config = dict(
    n_layer=11,
    d_model=224,
    n_experts=64,
    experts_per_token=6,
    d_expert=96,
    d_shared_expert=128,
    activation='squared_relu',
    moe_layers=[1, 2, 3, 4, 5, 6, 7, 8, 9, 10],
    router_score='softmax',
    normalize_top_k=False,
    routed_scale=1.0,
    balance_loss=0.0162,
    balance_bias=False,
    router_cosine_scale=14.0,
    router_bias=True,
    init_std_router=0.0131,
    lr_router=0.00135,
    vocab_size=9687,
    norm='rmsnorm',
    norm_eps=1e-06,
    tie_embeddings=False,
    optimizer='soap_variant',
    lr=0.00725,
    batch_tokens=32768,
    seq_len=512,
    train_tokens=280900000,
    steps=8573,
    dataset='wikipedia_en',
)
Below are experts of layer 4 (counted from 0) of a mixture-of-experts language model. Rows are named router (the router's row for the expert), down (a neuron's output weights, with its number) and show model dimensions 0-111. Each number is 500 + 40 x the weight over its row's rms, rounded and kept within 0 to 999. Numbers have three digits each.
After each expert's rows: "comes before" lists some tokens at least twice as common just after its tokens as in all text. This comes from a sample of Wikipedia text that the model never trained on. Tokens count by the router's weight.

# expert 17
router:533500543461552495544535607452523529440560490521448460471539489437482517598520527582528431499498542490513456453476561506517458487535483427535538458481519495439510483514541525509487476510480486458494547525456547531403505488482544487487523495522546540488496462522532524435413539518527453470506473422457490479448563487435554529368463448521
down0:490506519523474480454497483495446567542484425572530420541562493512461469396466497522547507461508498525459524545533500477469476520462454472446540550522511501445456408483499478470523457473457445532457445429473384456459482500524520485447553503504520522521468492533457444549462553618486497486471561485469539453495457492532497512537562542508
comes before: " of", ",", " and", " in", " (", " for"

# expert 33
router:510587503478475447472477447522484434535441485509502542515524523471405453507450464513551514502455507516486517527517492550448475513534505606463491522472528487498484498523467543527481421587425485482505498544415599457456503528581539461477469527540543505513454505528484445488522521475484489412500529426507501446485456526503545495416489533492
down0:500602521549460493467464467511565497483555443549397547481520489441515525502499473575459501532575450586532485503545539451522527496476570523525464547520449533472524494533510486556523423530462514561504510481389535562441467474555479516429523465534500528488503532505461516458506540531480456466530510481508511475560532560491577533511475479485
comes before: " •", "\n", " ", " Country", " Born", " Succeeded"

# expert 1
router:488488460432524517488523520589545515551588495568489496449450620541522447497496530514432513495489503506510505613501460465463461496546483546438514468498514480483496503494530477566556434498452477495510468480456503444515536528540510588516481591547473480444479545546545429493499527440546479458480514531454433529520475506500436556528539502462
down0:514550449574511480519510489519542570432537436473471475497514456455445501483529453550566524499499500502490432553453435462484559593572425521537469528533480481532491453513532526560495465511480572537565450442404473501509447550488490504461458460540488426467505486535533473578451480457521476493508461508471536591460452530525477516508446512484
comes before: " the", " a", " his", " this", " these", " its"

# expert 25
router:523550520464499497423515450486494445536460475475533485598538493496471447535481502536548543521430503439404503517508528455474501473513528539579470594497436402487440553580514535551529514545483563505515463495543486443454540461548490471462537472494513505503588512525425518498503525511440512407547519480490511533621594499505452426515475517502
down0:550514440499517449551541530488468461410456459465545526447524488526508436511521455529429541504530527574468504526546485478500474516452503404537528457513514498532524466474450480457446458409527508462441542534493504467406535519475545504495464553491534495540516508485541514509513498480573458593530467495447468493429487561509538523483464482458
comes before: "\n", " ", " 0", " 1", " 2", " —"

# expert 19
router:478564566497405563554571527503433437540489574476579519517454519494484543501494500458445510600446437568451543443524525452471487473526501549488481634530456419480544505494448550537468488535470524469474504457491449512515469490497476490583507420482480477508504529584415524595530546510439422548530529492490509541486480516498425459498515537501
down0:438553493509497542510496495430593464483493468470494431522514439564547544539457487484465472419466488502543482554461481496449495543515531485561565468549471517507527516536544510471510524529549516436518521473449436485479545561557587527502531587491492530519471528512509428491520510484481547487435498528514490480548510542437541532519487536465
comes before: "-", "|", "\n", " -", "|---|---|---|---|---|", "|---|---|"

# expert 21
router:503521494537511467510485502423457515479450478519567480453455550495548454498506522484496467670463543483479496558511526450512456469500510529583468596509462478516478479510518540431494541467497505489482476415511447545467486494431445442489532462488498480507650555490357574502521521526483517487593456500485517554526545502500463431473510474523
down0:516497464562443464489521539523531579516493448484448416530505516528466529503590541490478502438524471490497421464533582488473552499502511527458502512452503540478504526490478446492506529575565490488566444437512559441561552450502488521449563456478534476489495470484514524460504518498537485467412505553501523431512440535569476470493521492440
comes before: " |", ";", "–", ".", ")", " kg"

# expert 62
router:524483497503501428477491585567433527503458501547491515492529503488508482462526491452487459432535508508570505572498488543503499515473465442531679434493476426508475481485543527537523496473493564479503509530525500576418513564495478635513502547518490538518411480495611546480498472490516493496514393527533512475585437534546464469582511513510
down0:435458492556523473479534490505461588533525529486577543525491543505528550575523500494480455543485487434515474500498585547520445511457489498506483457486555445522474492504490480529548477492441491475478497495496471496477439502510443558582473503537474493586505478441490527470386484466474528517534593519572546500550483522476490515519562504421
comes before: " the", " to", " a", " by", " that", " in"

# expert 38
router:541547505522500481520521562462465540499563449498574548460554530533414585501537513507480509552511481490614520549515510427452484494476496451499487527464500480538499541509493526465546459402475446543528538484494552485498459479581462491452493507504499529513515519485527507541504564571509467444527577534527490571499421376537401562482478466504
down0:503443540525472506517492468517561551481446441477506463525546478449476471443458468441463422521511464473482505521533532513504522504500498520466478499561548468469538505480506490520440470563502483427624480566432487479523548503503468503444510528512522434506438484590498471512526505613512528537488546463520476526492530574452538426502502478501
comes before: " |", ".", ",", "–", "th", "%"

# expert 43
router:500557510540471492501458547550529532505528528530527510484460556527451540403503481479510482557447523491526509504522458512526479487456528468592581488530516417493519503499488495462475504506502552512465471498480437500466534463546486487458524497519507474551498478517554582467468563472476533553410376592502508495492453414510405509483493480444
down0:549556489527498499495463527554566459571526464459528536555545523480445488499467507532531521480528500433466439532480501508542504521540547546479416549454532432493486494471547487572461425466522495489415451487507507524486504552511502579477469429518518485408543516459461512539509484509573532530506490504491508546463523432514467440590499456404
comes before: ".", ",", " of", " in", " to", ";"

# expert 52
router:513504488483540518487518573409521496487425479488496503492562548481539517498558486506505494518486468524563509444470513529526543483491518525522541459484489532470467469524479494492469494465517470476480465500498600496535487574439480672478530463443539484505543468440595539484493469454493521626493497443486469464460440499514472582504543608517
down0:495524519484552510518491431545508523498556496492495482449532511518495432527535493495522528524561583524484502535493445432578507454525506479420460524476511491506488459487563552439402530510458464504490543512451573507478517483493523511491479536477444492366484571514542485498439507492546483429451498433548466505533482517469531427515543449454
comes before: " of", ",", " was", "'s", " is", " and"

# expert 56
router:495550510477489459449527421509480511538641534532519534483489513542463490575481465478545528508481458486413516417508494534453561469499511397434425521522503513464503538528451520504564561461502453476508494523523444534488501592540499482507516606494529519521487464410417418497558535565433487481399513381495524489534484566547466471477492523466
down0:554505513526532543556498460475506481513539459556499488490406543425541468481500552517470523553499484455514475543444535472584511417502470524445513430493510454550478547465522509513488477532506469545479517560499556528567497518514470507514511542489540559515521464523497472449480432502446483480519620572526523521561421453513484451448490445523
comes before: " ", " 1", " 2", " 3", " \"", " 0"

# expert 20
router:451583505534432520565470511555524527500577521473515506473495491517497465474487518504520511543444522488497512384535511478581500503482480416522445474532499432538499541494517474472496541508484494491469503472512509509440493601495446518517463546509459482495436539459535585416509529477523507447445367528524482580446489483502369545510518524443
down0:517506518475577419471491490473541501507457434465504564479510531490506528578521580435482474573535459511535504543523570439499405447497474490475528508472543499498514514498482477482405528464525509450478507507510534525470582456514490507522553469531505574451489460547488542420557506493426513495532460489533526444491478446514569457439613425506
comes before: " of", ":", " in", " to", " by", " for"

# expert 41
router:535523508463496464554468613551455530526482519508504544511457515476566596526500497516545528578459533496531530539477500425481503497500479461482514483508460431522465503520487427529507491428481510546439438465459518454501473457520531408518452543521523465536635534459501526552434534498500487460453512581487538529509516499533462546458489494525
down0:452524569557501523496449505536556488527573478562508545515511453456503509574468495595480546558524547633476574507468439447489557490584474503509452443488492506483540476519472487518518450479456554490563523487596540449468497473543502470532464408510457614506487525485503520519470466455493449467530482471506508488475473439511501455529467537425
comes before: ",", " |", "–", ")", ".", "),"

# expert 23
router:515550543542514512527515388423478501479472505498497534537502482520495497494499530530543503511446595495477520464529468475478560490491489534505579465498486453548482478477535453471490524459560447462508517415512528491456522584400504452525501491481483517471580477535563577456509493442576543485436484475524529541466437596502481517477543496453
down0:499597545457564482529467479508578534565457530500534492468616506502521440522522508524485532535569469481490496487559400501432505465454475436551482604464487482530522522495532529557533448587464558451493496521469482493512550538520490571582484544494582493549442577498527466468493543533497484485473463530508556504509561505568521491485416521504
comes before: " was", "'s", ",", " (", " |", " is"

# expert 47
router:532509504492501512579502616526571475521485504466520491587519506490560498499519488470452506608616514479600516483501500484547504538503465470514541443489523431507468513489525516540503510480518540540545441554545474540426485544540535549466511502547429484481457541486619463366519412439459494496508433491524515553453525510531436557512509509510
down0:471591488446467558546481583498496427493536483468572456550493522550475539509528438525534565549499513411473538467491462533498539487554569552509447434488478509431508538535524493493539542519560440540535473467488459493543466474477554473455494505562471472506505540496495476488446501519466521509513546533516489412510540470469531515469525534492
comes before: ",", ".", " of", " and", " in", " are"

# expert 60
router:556560540456456436513511438475433466491553481421556464561554466524459466552490484454548514528464474482447480468509480521542447476530550510540420546508469497486461500531460476640572526530438527426517475471491438509453518487536549460478548486530521494509535432469502461543498502536485482438525596533534496514618566503501546454515473481518
down0:511512457483392519490433567478521487491569551523526482531474476427553495530492478481518470450479503474476514387527565550497528463488454499570513484441561468443558482481525499442457530528390453479484472466470536495518520435511470500508430511512504492557496475484473522531424523485476529537475516515541495533551486546521488432488538448467
comes before: "\n", " ", " 0", " 1", " 2", " 3"

# expert 48
router:502513466486442521497489506474521468537546535520553469544502446558490519497513493467530503465471508466442480416526570460444498480444458562469403527491492554488513548498452428645528468496543511543512498512496535481515493422569531480513515492514520504493495464513509439500510492513477522506547549506532507568573556476516447594559502529553
down0:473493477516517511445524437519513443465452500487396459505496513481492484591521506471486484472459508549489479541518532522530506517520482441544456507517475517506537507495548538436477499506422427465511543526492484483609454504483522481510517509525544586563543538524547404431519560480569540511513432444508528383492496457519504439575546487537
comes before: "\n", " was", " is", " \"", " American", " served"

# expert 9
router:523464515536433518545474424539462473515475504518469538597491526485432548462566479552452507468494500527549523497544441452437499485515451520462472532518488512468481494458514568525519562494540437531491503594368524484513477507555499488520451596488450507553496460531526391538545517485499493465531520472468464483437439466438420459395496552427
down0:478544475617552439490523466481509560578485528526544559467475510515505457445477462500457494467601480485505501525479502498605469465468491508441494501494526441489514473515500496440499427432523532586542536588442480524548488480482489493480509522478520496530477499445560446498508539453433556577531505580517523494491481495532470548516552509463
comes before: "==", "\n", "The", "===", "In", "="

# expert 7
router:529438506470524537561531426468521508477459547494564446560512469478493478486584486446476495579583516541459503550494472394534365521473500555500523483529463536539459457502562510496516579465478522525521444494481477561448498537494536502491467503529445512467583615494613425510495520491489491497512424491482512495475550604544482576476527559568
down0:572559484535475470524456528527499472587529442573505486487528489454452550539506466488485486476481473468500454476508598583455470498517538552552534482472551523525539560531512506496514493463482495547542580471525544457466501451479434574528486496570505493466590441500467421500430553532492539584456491435530500545507509509429490514452518540512
comes before: ",", " (", "'s", " de", " =", "\""

# expert 28
router:560447537486512490550487492460429581524564499453476519545497529509432497495438515528471482617475492477512514509563408473536415509479508606391519551499508535544544514477461500490535492449521426537470434470493513502450451512524536512483434486482475511522459516481586472427470603513489471453429542564519527463488504446470406530476531469457
down0:498504514504439602543494460582541521516459485535500497555448516425485492376469463523456476524487448486521533508477532564523577517497499510463442496526529519446500504410544527502510515496510480545577429535610531475548487536443483541525499547544509554461471493575513463487503514509492518467527458528525530541514475540492448489498464476497
comes before: " |", "%", "°", ")", " (", " km"

# expert 53
router:491464488491475475406499515558456497594483493514551483474477535460436479528505506553478494503557502527523450490530488491509445448504542475522441510514477560551497477442497465514557451551458548420463523506540467493451552539496497538468477540496522471477494525532452371546517465500457541420510485556480550520544500439458451529558470561466
down0:518505551456513516527481534496458493532517515428483491532512474511527530458461461610547473449446430513507484546523502484505500526473544550366465508478479547475465485511446503524467564533527466472520514531495501547593505481475468416455473542449464534538496462485526511549449525549500516489548517487458549546568495485569566470481444426517
comes before: " the", " a", " his", " this", " 18", " its"

# expert 51
router:526520498470527501494523537440473479493490475520450449523534487474536499558508503489486494580471495488528517434528498488535523496468489583490505481477513498506480451472495498439472475469533451506530436511571500506442486477478508487516568485457431483487490529436369497498501502524471510527530422448539492534482597473507529558408505519476
down0:523495600520471459490567485476514496445482532472484453549529498511452530475456511529451481463590558508485489527546503466529455541480516521498503452503488496490502525453472519439469470540494520489508511473414484597460478504549502460460535464450487489526572543513487530559428554465533556546578444517571500540513483579477457500498464491488
comes before: " |", ",", " (", ":", " in", " and"

# expert 39
router:543522507522477539528469425488466494488518526510514509590504532495476570449487511451497476614424540498514488445510441494531527502435519427556600412527479471540521487498508504530506537448504489502501466453498473489443475564532522390479491474509503486529547508480609561458498501479529540563394463512485509509407508465544425571452504500469
down0:451541444514472479418530535519530507574513491459488478453525534555546506408485426457562531455543509514530611528526539483558510519518515480512515480461479529550532508452448442550429508546456458482537468558496506476512495513521523565494455512509534466556504494509472490459564470484482525495430587544510460540524522512475500475459467556488
comes before: ".", ",", " (", " of", ")", " and"

# expert 49
router:508480501483481502417499469609459504531545515578506509446414497501489501492469487575438478471478450434525511507475487506484486502499449531524520544514448510491500481478493465480490480553546523468518510511569489499462457451432462499501489583549564485458528477498401454484504480541439549581496485552505456503638500442488470538527431528446
down0:496514405490507503441493513479474605494503491569520493526513442511590533478570455514503508547520525583522548451443481573514495467473487476523526488483518511493398520423531522518451491498515522488474522511544478516424468482505532416471543449480515520552501497512535495517400475487597539515538466460471520572565463495523448523552515517549
comes before: " the", " a", " be", " his", " her", " take"